{
  "num_hidden_layers": 14,
  "hidden_size": 96,
  "n_experts": 96,
  "experts_per_token": 4,
  "d_expert": 48,
  "d_shared_expert": 0,
  "hidden_act": "swiglu",
  "moe_layers": [1, 2, 3, 4, 5, 6, 7, 8, 9, 10, 11, 12, 13],
  "router_score": "sigmoid",
  "normalize_top_k": true,
  "routed_scale": 2.5,
  "balance_loss": 0.00854,
  "balance_bias": false,
  "init_std_router": 0.0186,
  "lr_router": 0.00102,
  "num_attention_heads": 2,
  "num_key_value_heads": 1,
  "head_dim": 64,
  "vocab_size": 9630,
  "norm": "layernorm",
  "norm_place": "pre",
  "norm_eps": 1e-06,
  "positions": "rope",
  "rope_theta": 1000000.0,
  "rope_fraction": 0.75,
  "qk_norm": false,
  "attn_scale": 0.125,
  "tie_word_embeddings": true,
  "parallel_block": true,
  "init": "uniform",
  "init_std_qkv": 0.0733,
  "init_std_o": 0.0635,
  "init_std_up": 0.0733,
  "init_std_down": 0.0518,
  "optimizer": "soap_variant",
  "learning_rate": 0.00589,
  "lr_mult_qkv": 0.7,
  "beta1": 0.95,
  "beta2": 0.95,
  "lr_head": 0.00775,
  "max_grad_norm": 0.5,
  "warmup_steps": 200,
  "schedule": "wsd",
  "decay_fraction": 0.276,
  "decay_shape": "exp",
  "final_lr_fraction": 0.0,
  "batch_tokens": 65536,
  "max_seq_len": 256,
  "doc_mask": false,
  "train_tokens": 227500000,
  "max_steps": 3472,
  "dataset": "wikipedia_en"
}
Below are experts of layer 4 (counted from 0) of a mixture-of-experts language model. Rows are named router (the router's row for the expert), gate (a neuron's input weights, with its number), up (a neuron's input weights, with its number), down (a neuron's output weights, with its number) and show model dimensions 0-95. Each number is 128 + 32 x the weight over its row's rms, rounded and kept within 0 to 255. Numbers have three digits each.
After each expert's rows: a language model's description of what the expert responds to. This comes from a sample of Wikipedia text that the model never trained on.

# expert 12
router:142132125081135135107107121066188127082112238113132102145143144095200109085108122155090163132110106098138193127120093068097137142155136130147106170151138144204135120138099132141126111095110159071112098067159108137129128119167156082113160128167157169125145133116134089091153145088135214130
gate1:131085159131124150137124108110161120176149131116121069078153087140135094169085121173087120133182042123162172120150101162177129088118144118099111160091153151167138119116136115122106100162152148085228134117088067150126109175177145117086146154135076102068169092138144122111139140145097155188
up1:109087195095097171151169125128130127176152154109124079131167109139145109131144088129102159123197063121170167149128075174143122082124122110046132185076125125140110164126151184142099099119138168072228127137115104142071121100169123129111150140171118116081095115116130114090133150112140131170
down1:170052139088134139167105144107166155127086153078129175060096164083165165063149192124120154127144155130133107155115150114086100096113129113102146123161150117115175133145155091133125156136131109116126074165210094128106187135143187096165139119135148121095048110161108075076099112135129108156
gate2:065102152088096148105139087147120113138130144123113119166119154184086182080138122149133130170163158114087147176115132146103137157182071121082076131166121094142195124099139124174108080109118086090127123138105116169102116105125101073105130054109113149091213079100140133101182166149160156157
up2:111069119036118098154149123122116129136126115078169122127100151140168145166125117194072177100120170089103159125138145138105102114163153099145125092104122146135126142123136161118147175140081156131097171092113124055176088088156136103082158087117151113105154188133092152158068212150128144187
down2:102148071136076133154121174125107153102117119103104079066060096149127158136157179154137099135170159147169101124119193142117147112113159096130174073101122077118147067096124159110080153140116154121177159121139073140108202114131188146124081099178134088153098116162136094167135121074174137141
gate3:134074140145129152141106116160058124140095214096118118086151211113166154111103115116145150152091157127104135158140103183088083196182137160166120120159127182148100181085130120098112133091117168147140135098160157130127154138083061094153122140108109139159139094137119038149131162104111105163
up3:124143134179087199152150164127136163165103159064127129053136162184175156122138069134090175159069093101117152131114067105122163121139146166177143121130148130159127151115098141113117111087101153123177143106167132116110141123093085074102075140137170131159093130155081076142147183101184090126
down3:108147136142122130097119125153103160112112086117103127127124133162043117108107167085075140116107118162142092131107106144178114083122144181096129101141114116152137157182090103132197148121086126114178134148168169144180164168173141096076112156096185121131123093199074134139079069141128216106
gate4:101158154103101159123167083116150131105142142179149155137108132153087132138102158110121125144099155165090117177201102135203133147090122135101138104173083092113088092146169148153150134089142092149124172171137156167159062078195104131117067127210115115126078085109099106086170082130133126150
up4:152065133146149107116134167155126195161151178111141122083152127136127123077087135185196104159152135135120150129130111134102105142109096148125156125153104122119167049098121095165079033088075117102131123080117137142137120111109123178140185053122133150053163168115091168092105116143115124112
down4:187139098113135102136099153115055086155156087112064092089151067175061145143134110170136112126141113107149093117120125165140074122074161164150125137071163193145179160106112156152147059147124129132127105132108121090148153131174141081148194159106119147095156185117188135138127157118089121148
gate5:104162138114098112135119093114135160087080148125188168177104161127103130101142145158088095135149139088123149196142121116191106145146099146120115145102198098066056160140146093104216112116107130097129102057080154131124078114132126078136101154115133148145136178054110137107175145131095170116
up5:065165076139116100126151124129069137147104083127142128145157100115124109193133153149117068099152121089142147178166143136218136156111110143150095086079178148061085182119162132117175127137154144103149128151127106128120152082156106077194114143116164089161159140058152165117130135112063150129
down5:171157152142150081130114127120129125115078202096153085148190091177113141088117185125132165129112135132126134077126095118119117158160057145119160113108116136132170110118080108135142129075125131060121098094185167091066176165094178122154107121186106138163205129122091139139161155184140146154
gate6:105159110081146149109127098146177174073176122103100152089153091119180090123087114122104139167106114133142131175104167171156050136139183145124133143110155136097162177123163119126146085216139174120096080193160099124160108126136155130185141164154160090122113112111127124095180107122104138050
up6:175156174106109133170107127179145103110063111134154173109082127104118162173068146124121119115155118117103101093163112110112132203150076090061159108176088118075111140115140150118113106084108176149181185107107121097145163103134172123176126148053149150172185141142142131169141125103175136160
down6:152124095107116113078174114147134111137114128155042101123092068083158162161092118100185132127068145144173147153133150149202171082137098160118128098175150141132145139124126105133214102141090135179073125172101150174121124122109112153182103109110169148127136156095190122080133151165080149103
gate7:120136129158114153080189137106154131121065149135111119095182130109138060081068161149161144140184095178084140159142132149114184080103165149068152205146112101186126148113102112130109095141079092088103119097115084152121166150142113109094123157119169104133120100070135123102043134109137110110
up7:133128108143188098194107121170088111137142088167102158142124127127095150159188065100079175118093134114145109097092099128159066166160117123177126102093174110114145150163138150146181134141175156203134128182115154121145149132111112146188065112151156143112069085159164109161166148159162159150
down7:138055123131108155107117157147156128140074108163131053137092081126121119139142112135057141155123132114122186150121166156190132069175088155066107127174084173175097156185104055139125145153112128191165165126120150129167130159133129143123123149101110137098155058140088153097114140154080113103
Description: Colons, semicolons, pipes and dashes separating labels from values in infoboxes, lists and tables, e.g. Label: Columbia, Director);, Democratic |.

# expert 22
router:146114059156086154155058137104153064108018145126136130153154137113150083091147126186124109144125128113151161090094149098100156078120136165179155156127101154146142153113072177085136148099133136075090142138115116158176101121123161087095100147119150133139097120175126127095169168105160150058
gate1:136159108083109121104119130140085115062097156143100066190170127153083120104144152164142104113170072142172156055095168156151150087111114139113165133136182155130186074124065164143123094107155141115129128147075100142139076123152179135164106101105182112103091177142113058113141112101092126141
up1:091199156129161105084124079087141097169187093129124181080089110093142174129126130094085156120066127105145135122152072128124124103093130090135085111119162096148102165141163132128195138186130150094155121092193122135112076142162070150179129087184129122170101129131167173140133138180106113144
down1:160066130107150139175114163083155076135147132153074116147148145113132088065125132030077140144126061137118154088131130124119092106144106130106084155149113108170075204155105126143111160079129105138148213102156138165122127197117088119125149110169140127105121128115163119184134162132157180134
gate2:167119088116161115138061105153121117100080110141202097050150162181172136116089085141133207156123135138131164092164192128112115129133141133149140153112107128102154119114105143127096113134110195151133168095116088107173131063157100140107138165179081091184119130169078104149171136094121152088
up2:161101049196160123175144130164118128111066103149177115130170137125102125193157127119144152153146079108114151124177103155113161132127107127092179135067128127133095137067134095162124163108159037117134144098119165157194084102093151106093164096115142147157142138176107104080141119176116164100
down2:129170178119150101121162149155092174096124119122106146167136137161119095140188062112149171204183121096093133149060103115093128084128133147136118104193111103193143076154075099126147131123087149104120190127118097127104188144102095147150119063136106084109174085111108125141124116173165147087
gate3:141127085106138109117131102113205106133176114125121096145155172146170100098140183085192166127123173149113099105091073124163093137119081152133111074096140121167096154133089165104188125133125166132036184129110169179142114100121153108112090084099094106078099142150163136111132137122134117048
up3:170063127185161161091116166177118137096119130096174145194148116144145096143073163159133122127126091049115113100110170107177088149160160033090105146114109156116104169101208152113112133050099153105106168154144104142104113122186129162102146128148104139103137132117099159132101139118139136150
down3:144131077119099133124102127092175151120143128161119150142111156104155186097093135146079120124096126170112143135187125149137139159090126155170150131138076087122074166118145170114164128104180171081050140134102114140133123178183117141116118076132130135207150133056114062107209123113068104123
gate4:163118082170150129129177124148122129048127149122136132123124088097129195072070120092128144157172056157067165154108147118090119119165129120118176217107125157137097115133133148185124162127138095154116157135137110116157062099122113098145142135095176113199177148153081120117156121071153159116
up4:188122131053092161097112169133131096147130124103117169106134121085157066128180113106104109117159109127109085097132126105173105214096202182095149130137155089116131080132149134153170113119116108139146089178139164115151103084140134123209157115125185149171128085179096154102123068134149125150
down4:119148107153237136120100101117168130177109115132128154128089135115108081084141107122148066089143092176121111128129092123155125163116156110088101143162056131191163136110090122156137077099188063128141148092124140129104127153111061183106110186121153188158166178123108113145096141094136157126
gate5:129125076105141186197164126132186096139114125103117141166117126154159110113170097129108162106121107083132131145110128115081085137162156166151081146089150167123182219128088098116165065166156180072148129123177145109097104153142111161110141186135170141110109164108067129162105104134103109194
up5:157148146124166125093161149142130118162130123109160050131146114101072124163109101113108126114136114155150139169139127169101177144104073090160144073201068125109150062141149135096152099089123101152128207069124138101149143137133098121179173104139124153120127045095183135175118154088136068111
down5:144172161129090153145195120111124092137192197135117142058094121131123136151080111100148143124120179107220096057159122101122093148158128152124178110147150140128096137146158133106109096069138129123142095138143164152136147149109151089169098066079114142140084114101166155104056155138102140068
gate6:139160138161146145113100165169116111081123125124184080119140167112107129135124147140114180101127063137152136068154161116142144131117051122160106126071095089120129158142135159120220126143048171119151108145130121138125118108136206134137173138073140140210154106135100150124107171076094106070
up6:177133117118160074093172151097136161130108110132150093173100184138099162105212075143101190131133109100135121163152158110119111157112081076121098131108152095149129127151132114116150147143099143130183091092149115159141116091080083175109084082071149160076150165102126181134137181070075110093
down6:158102189172141147100138119124122113136152124122108126132149153176106141113093166121095166154147159050118106100140211122129125082110101111160154115117110162084162094161133178093167120097117136134127175042098123062148098155146109172097156083126059092165154189129114092064143175132129104132
gate7:108072160109175139141072162129145129093123112157144152151170166171069053157169099159146127140164120085086151160137141096120128095147086146088134193180147144114103111125076109165158151152116101077128099167121141104177093115095160143128124170145107092139184124101060195103145126069162117130
up7:173107171119149152179066169152115135152117128127161169171135131151099122109099064128140177129160139113105152150147204147177142118121104139086133119160162156095092105093119146171091090105088111136112110164159132115130070115135121129111154096033112198175073128145166127068158173070122124131
down7:116142147147103126119098132158153092170174132122137123134153148133181135147106121073120046052147121108148154118144106145137090124137134165137111141155117112071108184119075177124177158047080114164122155179141125174106129154124127149127113138131060110102176093110151100141219134090172104065
Description: Past-tense or participle verbs of accomplishment and action in biographies and histories, such as released, won, replaced, served, opened.

# expert 41
router:083126076117111149141146117076114122122120146191114096126115096094185105110132122143144185129140108074083189089122100113111077086189145174171133119176127118129146196195127168123154105118190138120096157082089126193160112173145122087093157096139106110142128116104108159122073134075154146085
gate1:116102139104088122141117098150123132122120126091124124080156151141120151125098163147109111119124123106168185073097118232088126120091112145178070155184120137129144110102078163133130173175128135111133158095115140072147146138192101068186108075089176156134110198135071105183121111157104123162
up1:095128074098097114149154076131110119117139095099120129133135157135135157131103169132148124153096090177139126069145125176048117183125098197185083142107153137062156097080083175116141145134124117084137172153198158096144124116213121089148146100151135143127108165119113102198132163106091137148
down1:139128124123109129163155123104123108135200097144114140078113081134111077112124153111064108162183108105132109116121135119112142146056240206175144108152130109112125097180119116150071066084113098151108099137080136158117136069145113136105132172177116143180174151121152142143089110123167156127
gate2:159117212101046078103122098147108108139120164138110110123149167157165069130136098120143109197076134106078100129110141120134148077118112160155150106162146228169126123145135107130134104161174151160112098113081124111159102197126109097081119137118131159163150111130154189126078090125174157115
up2:126122153098096102084149112118127107117126184150122156134174146156168035129121114042128156194096120050058083105127139099124144080130138126145149098154104165128099132184146147148151090149131134178129144128117087136141110195129096105091072110125148114182113105152179192107085105132116131149
down2:089090133125123122119199146093129115096152132133120125102132123194089095093125145082138143186196085103068147125189171106097162109123141155117139169193105124064104073150147200120055136079115145164109107092116108118161116177117146144092134096137107132164159103104152183175138137095126148134
gate3:110170129084105091151093145193128126140094130083153056133074088101178145139099087129096108093133157148137108113127102074154072095119097112096143111107136163135169198122153177130123098129118131115225161114099183151115116098111159090176151152109140139124169148199136135148107144173092133072
up3:105077119133160093134131140130078119178143124092095105131113133143129138189084123171101065152119093134175105174126105084125072153083086123126110105134080148155148123075174121160130152198178179099113126120193184152144121128113076090129159081071126145131131120087111169189155103147157183116
down3:145070091053120140113164111150157115154166127078161161104098093109149137148131122147138088124134148178128132149119112079142129161132134116129058155154138125104090144099151092090128089158155159132141084202127185110136173139184082076115133059140117164086203137066134088135150156134182114089
gate4:157107142100122155113182148100165115180149108140105118129166128064131148078125166171100122163130197094137141113111137076083136151087116129091178105129188078178217088107100091125152141090173145136091143140087157082148101155130191114133108155138124093125112075132168096090142103146111192118
up4:061161075121110162109119118138188217102134146118100158096092153130148113142124129105166143112131134177150104137157102128108170168134100139183052100112140154145138072115067163080181142131073113107103097128236100146118105171135131126146130129114105109114109130059144135141110142076155095135
down4:097120113109151153085214093158163149094186121109094080125076133164160168119136131070124070150136062143182161095061106131099081128137130083165105167099097108163121158143118109132086202136096159055157125179111098157167148115096108157112161137150139116088134151138156106131151135149130126104
gate5:138097142066169104128120114140152081150123098156179124115146085058127137172108168158148123160140145151150075108139107144131066169200140185112094135069118180138141116091084125147088099134110125119146176132098161141113096137117183063105117077115150175049096085077109097114095140136098127115
up5:150074145109157108111122193153101143119111192119126136096156122140066171154136114085105116128102094147123206113139109188168163062102164119076178099173107135121100091125117151115147137104216155162150094162074163094153089154087151194165165139121126112117099120109100136086146122120105088129
down5:117168166159218120119120128103195119131136108124103087135128150090138106137111192164160152106116131080197056146131070147160102197140084137154159124111117123121143147096072114169075109142109135126083161144139187124093071096143144079145087138096149157067132099116078121107123138124134151170
gate6:133122094138121120067150106148152165180145134084143137142117131165084082132192160086153126159076100113154160102124113162164067123107049091136098128085133095138143105168177138133099146115142181132059116152123111144199069195124153083126130091044151140151127154157143110101138133090139130106
up6:149177127165174075118142119128138093135127135125107134146092098164128088177121177108153155203109132130152173101170102151151189173123111083096102112094142096134146120086151205111109127116129177110112110202117098160174078129071139118094167058079157080162165121099122122107127093099101116093
down6:127129104144166089164106155130111117104190106135144113044143123099125163171134124199152114132135072064172116088126124150116142098147148117128141116090099100091089178092090188072122137147183103099177135061109128100120126102131178112091156189171082113106112159148177119128163129094123070117
gate7:104101178115173121144095201109159111132119134089206092133128142107094091138133088125154079129119119054099134169106083129115132139117161143112091145180118190152141108186079117252103097138072159110136124131139115151166086093145124154103158105143111113084112132089108127119106104183119144136
up7:065106117131115120159130115097164112150101186114130087138112110108144159108116128092129162117132187124145074093186090086185141142105088151171125139079169131176138129094110187150112068113074140161069128131100172167129175187123149085144178200113133149129104135186187103141117116096092134132
down7:109111116160131105153075130088083100177077123103094123068150101164114108172126175173151108139105150127105102142186100161073176142089171082157151115119131104127092078194146138108142122104148153085089120131072167163152162091155084148167166144120104130099088147110213069125126139163151152134
Description: Digit and number tokens in tables, coordinates, statistics and measurements, often after a minus sign, degree mark or decimal point, e.g. −8.0, 39.411.

# expert 13
router:082116054088104128092142132142120103155077152181182104161116122073141092113156119123113204081144139060098139143092113132100091164112116144136118173114099160180168121113106123139186108091133179129116110083087141200154129110114178090156156069134180087157126136138128179112108130132165173128
gate0:129049107132191124074183139120090164151115122083061110191119179109131111158112122175103195126144124147146083162144121147129120161156056113132112059158112135120095084127130107088088153051129146078088130118086115167147134108163142136136107133130113092130088175101112150159117172140179126117
up0:092105070094144156106140169173131096176131130127147091140152106103138110190143128135103169128183152115100092092035151125131109163137155142155171153133125118145137115080175081109122140037125191147154092072097138144137134135118182161203069114150118126118145102168182088149132113127116160103
down0:151126121158140146177114146112128056105094134101144097135139177157124143165097152065145115138093141171085176107157170142102082085100124094097138205113149178142091191112103145144121123150110065128157092192160111103140108173105129123101131161135123123139170066207129143080119135129054112112
gate1:109161121136123062125142148158182094146159131107094097155083086091158068131109158181042185125118126142191156103102137110208132128077128120122107145107103091124123159130115109114127115142105140174125122101124106152144100186121178109141140081128134133199169107164165168104082189123136191128
up1:112147171159125195138036125129084121141151130125123154117127146131115078127097122134100045136153126093129168120201094133105136145163068106148152107140183130057189092129139122112141119142148154143139082140161120153123184134122122113160120188166085190111079126077143115141191124097078138105
down1:130149088105169146130136167148099122131166182091137180140138074098143103197141138134112156139118132143152118137089015139066145147125160074110134097165139072159092120136120092129089129150134131080117216121102132170186126162131168097151145117113132097106104138110152099128048079104100115151
gate2:154126087117125144087153160135125122129113067098150162203128094117122119145119143107118086116100118122114072167116110088037071099166138159146130121091124123181107182102101093198160072119143170117163134157138152161082139123149142101174162153149159140134147172178101156153112186111163195170
up2:128114152105127139156095120164153138087150209093150164132145114175133156154137085094136141100144157152085131191147121101137160079095179140114150176180133124086164113104145093107095181096083120138106178099104112121174090154169079080135073191071139153074140078144142100123136128119093077158
down2:100166115214162124106095083135132100168144137160160103079190169192125115143136172102103136176142102159087120133142104144153094082097163146140096146044107141096171122098101160101189094116084103082206160079128125112123104101150126144110149181167101130118116108132160161111109117087132105104
gate3:131124088103132106070182099174152102174082137141164100189149155113131062110153134141159140145042174097134161150095144136121157053095108107090147103147140133141205136112060105109157159092076167133078160132117137124158103093142125097143135063107144131133141101121115151082091179166147134134
up3:114145108059131145095141166119101162188127138119163107175102158107137117158113158134116208123067145111102155076088094151121148175132175097110104107097082058118102183133102132142168132094072099088131150084115162095114104111091102138084099140063161085094129137200125121126168102141121121175
down3:145173098138143107087172199171110155080126123203118120064129068138162119161111108156162130166103142101137127084073145101153109151053084107121211152100112118174131080140122158102140140169135125152112140078153103161154162099099129168136082145167126089052114092126122128119128115136119085115
gate4:106144087081122188127126110151180120116082078155135151123113144176150174109150150132183146141050111076143120131130142137152075051138159102161119083158059123123138138126103156155107157075113158118085154124116145161152140179161143066156156125117126119135169168190132123152169084137137175059
up4:107128188144120118197156124122164134100115115102103018130077178088107157155148116139114110139135151158136140115052106099148139172140110135160158084081110135106205169159117114106164171187121129149150137165116127103124116121117084167106135149093061134102061119168140105071136154170113143130
down4:150089137102092104126127145055138128098155180135122154189157095162173152141090117111186167109117172166172102123144136129100086118150135100091178167075116092130122134155121129121136107142167094087146172141098076027149180161196162139136085104136076104115159125133153129094086159167148149123
gate5:129131111092147175110132158156109104132113159108194107139159103125138137161116093069159191144126146091078142126094158086040137132097164176143148131172093134142137077101110064136150110104111137120106087096100182199201116132083175125133115112150155088178155119094159113158150128134160195120
up5:074118157153111112140076122155088163110138071135075147142116137163183166098072112116132121178124077155124119108166142126135170130151134106114131118130059130115133184142217152161154112157132112152128112176141145102079132159163094088152091122046102170183136183150072103088115109077115119147
down5:159133091087115162113078145098096158126086117156095123141160101080105185141082076117169093147090096081111140127126110087076178140049149116135127176152137141136108132150201128214080167093141120098104066124164146170150074173155147137146115133142146131150091134163153109187120139108119115157
gate6:126124132126112121136074108110142081118072115166164172181144092119085074135149186065123129125124148105096095101121172089125117103123151141099121151067108114196126134063087171171177099121169144159096105175098178202121128133127117133162108120121158119091175093060123162131100115106125156068
up6:094094092161121074125144156110074121124092167104125212130112136080123096108142064144114186111123088105120139140088175115155096137159153106183101133115132230141135140093147102102138121146109127164172138141080117123121120165188087105121135157173144067104197166118153063135140156108157127152
down6:166079067141154130087195180104120135083159129132138092082130144141152128100131090160084164166161135170189135125076172141117105154101109094188084133161150157143057084125107072076108177151179115122125137135100065151134155171118147103086112131088135113118122077114189114153120154144111141108
Description: Middle or final pieces of split words and digits ending years, plus hyphen-joined -of, -and, -to, as in elect-rom, 200-5, semi, non.

# expert 48
router:106116128115105148168104133117153149077071125153153112146107106059115159080132146128088197082096124132119164101062118141127109103123139136155148157154093182131164117132104170097168121092147192121122181039160103171182144164146060109110122159117148136159129075091111160104118126075178159132
gate0:060125110130098180186136121196108148101071131173170130094152129164103155079103075169085085104090134118169175113122143155120145074104123150136134130195112194163139062082148133144135100162139164129088137127105152121162144198158132127139162137146152181098145164093097142096128119179104114109
up0:114151138162150183113104164096132150140119047118160108117131210098140140145092087119110090152136126130173110122123141145138127143166170090133155172176085152062138067134113194122107094155106060142113109154131151095162130129057130132094114150101141139184149173184158139114187178092138084117
down0:123155144085141111083059081141140109168106163138157134147115107119145098133104191145094175094101101138158077097096090127160090184164079121183069102140149154144097147130087094070107092164125173165100107151127131134129118142109160124097181198182114182141106158192118121117135132162135092176
gate1:123181136071153155117169087108107105055047128132197102081182115124087114156105122148101130091117135139135135139121133098194082082181151154158119109155107141197115154140138135150155110120113078125173180146119141132158113138065153161123106169120118146119141116081074181101149191119111091108
up1:144114151068135162129075128111122177121101111164137074149181159126177091083102094117162122129144141156153084155118100183110138116058127131153131161131089087097162086152191071134137164154117186092139143031151119117134106083131108159116141154097110105134161070106050117103145152126098138121
down1:172151068152133160105159129118121133079134148079121092119115065122135112153111117118178113127095158124135118077107087141139132110109095158114127065158116165147069040149126119086164065176105161099131106138222142171165099159122150117141103110155204153115112146183140133113102168154178103129
gate2:146139159147159178176070181156118097163124125108129095126148197091158157181125111123128178180134140142110155200071109098067094099115132126129142138094126126183151119124079134158151118123109054142056168078166091121163154096148096087147125096113146073114117089113151164104099158115152150153
up2:163072151152088107167144171160074019140106141137117065139116137138146114176096109129154184100111152142092152063041125126169136185161101113144181180084123128143122121103151128123160124130123147169119165136139147076162142129176143096135078104164099092132100152120129133096146116148134163172
down2:136108095114168168106114116106096090111097132155110126171169145174133111076130124146019165182132106207087143095109166103135110145123126158149162110158064139139111120165084109142123145107150132150116135093145142099098140079155113163126181126095075130129118124159119217175154071092161170112
gate3:076093169143112097121119130145165117069060147151108097147141202122131103148083121123124149189166136125101097105127088191098114093086129161186112153172110154061162098129111191098113164115125138147144171092159073193155178117138116131139158081098150148138076078129133166088161131117127118118
up3:134093167145128090121167089214153097053128092185119119186113136159097142132149120108135114132122127137196092145101145152094114140104172102098120118153133125100161123076128126096080094131188121166142103170173164122156105155133153104107125134167087154116191075138129122190103124223128101095
down3:101081150078155107139186172134076172153133154133130157113150160108140118150176142118124108146081097197094102173131125079138112084118069129107129102185123080156075183013122108143108174108125117125136179082113146118130146125166152156097129104162126129145103110108145177157125126126161062151
gate4:135116166136089126108124145153150153102052161082204097153170122082164142144082158163141197160140104131109118156151116190125105127043126160140087160149124150117151141082111096137156173155126119137112150134108147125143109117182166105090164114164113095035122146120169094124128186095095098086
up4:164171199105131098109129134164116143128100153089123122117135122111152142169086129116165132072105133139099108133124180124158122090084136133103062123093108173110064145157100091122114099100160087147152165116117151113173127178176109180083144131110138080148101131130185139075104058185209175163
down4:175074151129081180123163158133122170141174158110195129096144178128124127102113130197099158169101148115155137205131109134109125118138146143151150142118083171132115097116148114173110157160105098180116100180098099087148081084048172095094121122131116064142115120145117124148095133055074157124
gate5:124173086100118142134151119102127074142098096142111173140115067060154165113072131123080143126085079137157158124138152141107088100150104130115140123096100162084141143111152158141176128172183113137064137145136117115184117184111111099196190104169179113105102203100153147173133148090113169095
up5:110111163077083107112200161173137112175167207115099122103166133123115130145075124093128173142106125123145126167138155059137119115174159131104157124118161138163141121119114093141081124127063129086134095118157191132095113190070110162137122080107131091126199100074078156143084130168156133110
down5:159051135076159143109094160101175159149140132108175123125114074130122114132169123170173084170093165139102114128119136064164153149111184119135122095104126119117158146103157107156139041146148166125083153112065113102136100197146111168085134149133135118071146060119099139107176166176101094135
gate6:124126118083133176136086155119185155139095085123127101107127089102182169105099085118144122166146119154102107071137180176094113136145139137102132134169086210105197096153126151143112129134108111099154184102039096182118120151115105098146145134107095098097124161097088157182131153110123184194
up6:157175153165079127090188160174071154133154164172122140081141128099105083144128131153060116113148157098144099141129094109103099110138152183126189125113154074134127191088119103156176112125119111107088085152116125118098094093147223183131087116173131163123067135131102107087135110114118083105
down6:147152122128153129153112165159122179095117085173125120165027143107154091103135142111143122109128191085136122123070104208133169129100091158078110116093181114125099084142124168110099159135102108065195098149139175119122143145072200119154079129158163155156098173121154136120116123159109143112
Description: Numbers, plus/minus signs, currency and slash symbols inside sports tables, scores, coordinates and statistics, e.g. +45, 9-0, $, /.

# expert 14
router:065103104096140121121105095108141093098106149150149069149113181074160147104147104110077162130099151100094184107118146126093081125164094147151146196201118121143154145129103192115184130170116125116112158064132136162204108174142087092093101122080150121136157122078117183133176142106139115133
gate1:209130155115098111135110151156174038160100175152143135083105138155127154150135114135070146132098172166116107144033118109093109107182149137080106132135179126174179113096103100136165147110132107140104122129122101125185159154137178214117163129142162129122150121105146141047138116120162140125
up1:134150115146139159119120156078088134061145166180130131114134105188134107124148077164137102062193106120116128121173168170135106171098163168127109189176151075127136139153136131143129158056103135132129126113112069137082087171136123124134060102152112093135155165131096164099125045071111143101
down1:178077105151157180116068159205174165120121113109093110184136169135132083153085105093154132091115147081100117135155137112088138069152128109095094132175132147099081167129101128145183160123106071132117132121115140165162092138100075196151133133132138089136134105114158068111064150141148193124
gate2:124159091114175151119149162076165140168216143126160127150167163088146168086121135117065140103138135071071139124075110109093126085143111110093105115128133093143173096118076135179096124146173150164174137147155136170130137087143185079141099082128124074093149189118093080117127169106131090111
up2:145189119156147143084125101141137143111158156121170113128132144112145079106144145070084102137120160151145160213099136131134080185078186196158123096165150197114115140093098060135126128153118099174132111099086069163121120116088154120147108096138133118150181120079112088102075118124081079157
down2:124115160165115123115123163117128106187194137152077164153159234216132126108105123122128145065100131139170149123150101099134149178108129088193104099129093057167086136103137091140116140171145156130141151065131079148130094097143118145149164146087085130127104132166105104104075135097111104117
gate3:069139081057091166136108104178122129102198132138137113140119184117171142047131143185115090116102113120151151179121181105072095122153159128160088166159117205145096156068123122141131136124095196138111143097109095131158061086106121108139135162081158143137135092137098108167123125134136133155
up3:072159117106114125130054069137119151173137139130102161154137180108092170095133094127107117158114142105133187150133139190077104104187166120140150168107182152135094142053105151103110114147106152168169081112075129115173062125141143124150153129159163115135136095075134182123083175076132146166
down3:123109128195148167112127083132062160108149145113109115094202171145138150101176107129152152124146140145147098110151172171175134142064168146098113112133133126153096087174114073126153195126147106138136155162159077141175071133115082155172069142090099133069155135076146063138121125086138138162
gate4:129117134080110155164157111103168105082113099176149113161058151110110118109132147118119208157138098179148147187154174100118139146129115123067147125130087107153144112100135125160118033039099110176129128099189137142087128132135113092130125145093144096151121144159142128085159188166154156066
up4:182084091103108125127123072120083149070115102135093120137070074129093170117156098102107166125122155152103117052127124132071168155126100162107134135148136145144184134154090217150136203180137116111152161186161108107079130187134147151113120142122177131133148128097139149054132109107113146162
down4:107184113148125083126119156156144134109122096103115137114093198144119130101101076157100172118108111095100089130144104141099188127129117099130086176109116179146121111149089193100149229082171178081103165177135078150172079112127170092155110100110150105093127133157091155134080154174100145116
gate5:128152119129156166137108064094171089102100151162129115108145140123123131108137135119071138077163105077121193172163129085136122203160152108145080151130096112093165132134106136142116088157119083155137211177153128147172149148169077058077116104157168169098164093120104148158116172098166117091
up5:115131093145125165149072134063110093128092119107115166099124117149143185096118126077097149141098129123103130121134142157076140157177125106197140137063058154089160151120145185105120127163154079125138176115108149128197129137189122194072140071073138111094155137157100140129171175125172153126
down5:150139128155120134068113113094133155113104150134088168128137151198152157116114132115066139113128132112138135105137167109088184098123144152141136118126101203120158124108060222209149056124118137088080116140159088117109155133155175095128126122129128165127086084130147122142146085135199068184
gate6:101152084135127101168128152185158071061093095153143090141125123145141161129069132117171136190123085140107154129156087123172155110102140127141189163102105128116122085116075141162111107109148110159130115177091165125125039134155115204092152154110098178162140159130114100130107181162081097079
up6:058124140131125143161136184132101065089158131146169136120152169112107096113142116074148186123110107117099135081154116145163139105089074149115182167110122119119122133128147086178145138194156127149122162161183046105070125104111175111128145114105137109072114138137176051125167148072110180133
down6:091141105080187153110144139121080198087196130103126120139186105149077138071161161132142153147142100158165124139110142129081091157137147107104096129139113166066140108096183103112109173148123119071150090126174133089124168108102117146107108138103170131114133115150086172056104150099135204188
gate7:125096144117088090171104066112171130159108135072063106150150161137172113121127136088109133090156107166130145101115175086114094167144125142155122140181128108153140132102157159113166107132095181166124122093098153136177043106165041114119095130114129138128156176082132164099073178150145116200
up7:139148152127203177145104103103139096136142084153129141124088086123075131110156069097085172104109207103167140062141183189177098145109141160141128146148162102098131168143173122123119130142112182084144157168112157117115128149176094094151099088087160065127092144127119110085125082150081163119
down7:165126123089149132095109125105129158146165123125064089084116092177172174114166122130105095140134109213168156159156097133141118153137139053086143149160179138099084143148083127163094094141167148099199127129141138068140144167125168064064140157075139096115130142146103140109146068142173114117
Description: Digits and year prefixes in tables, lists and scores, such as 201, 196, 0, plus words opening a parenthesis or line, such as There.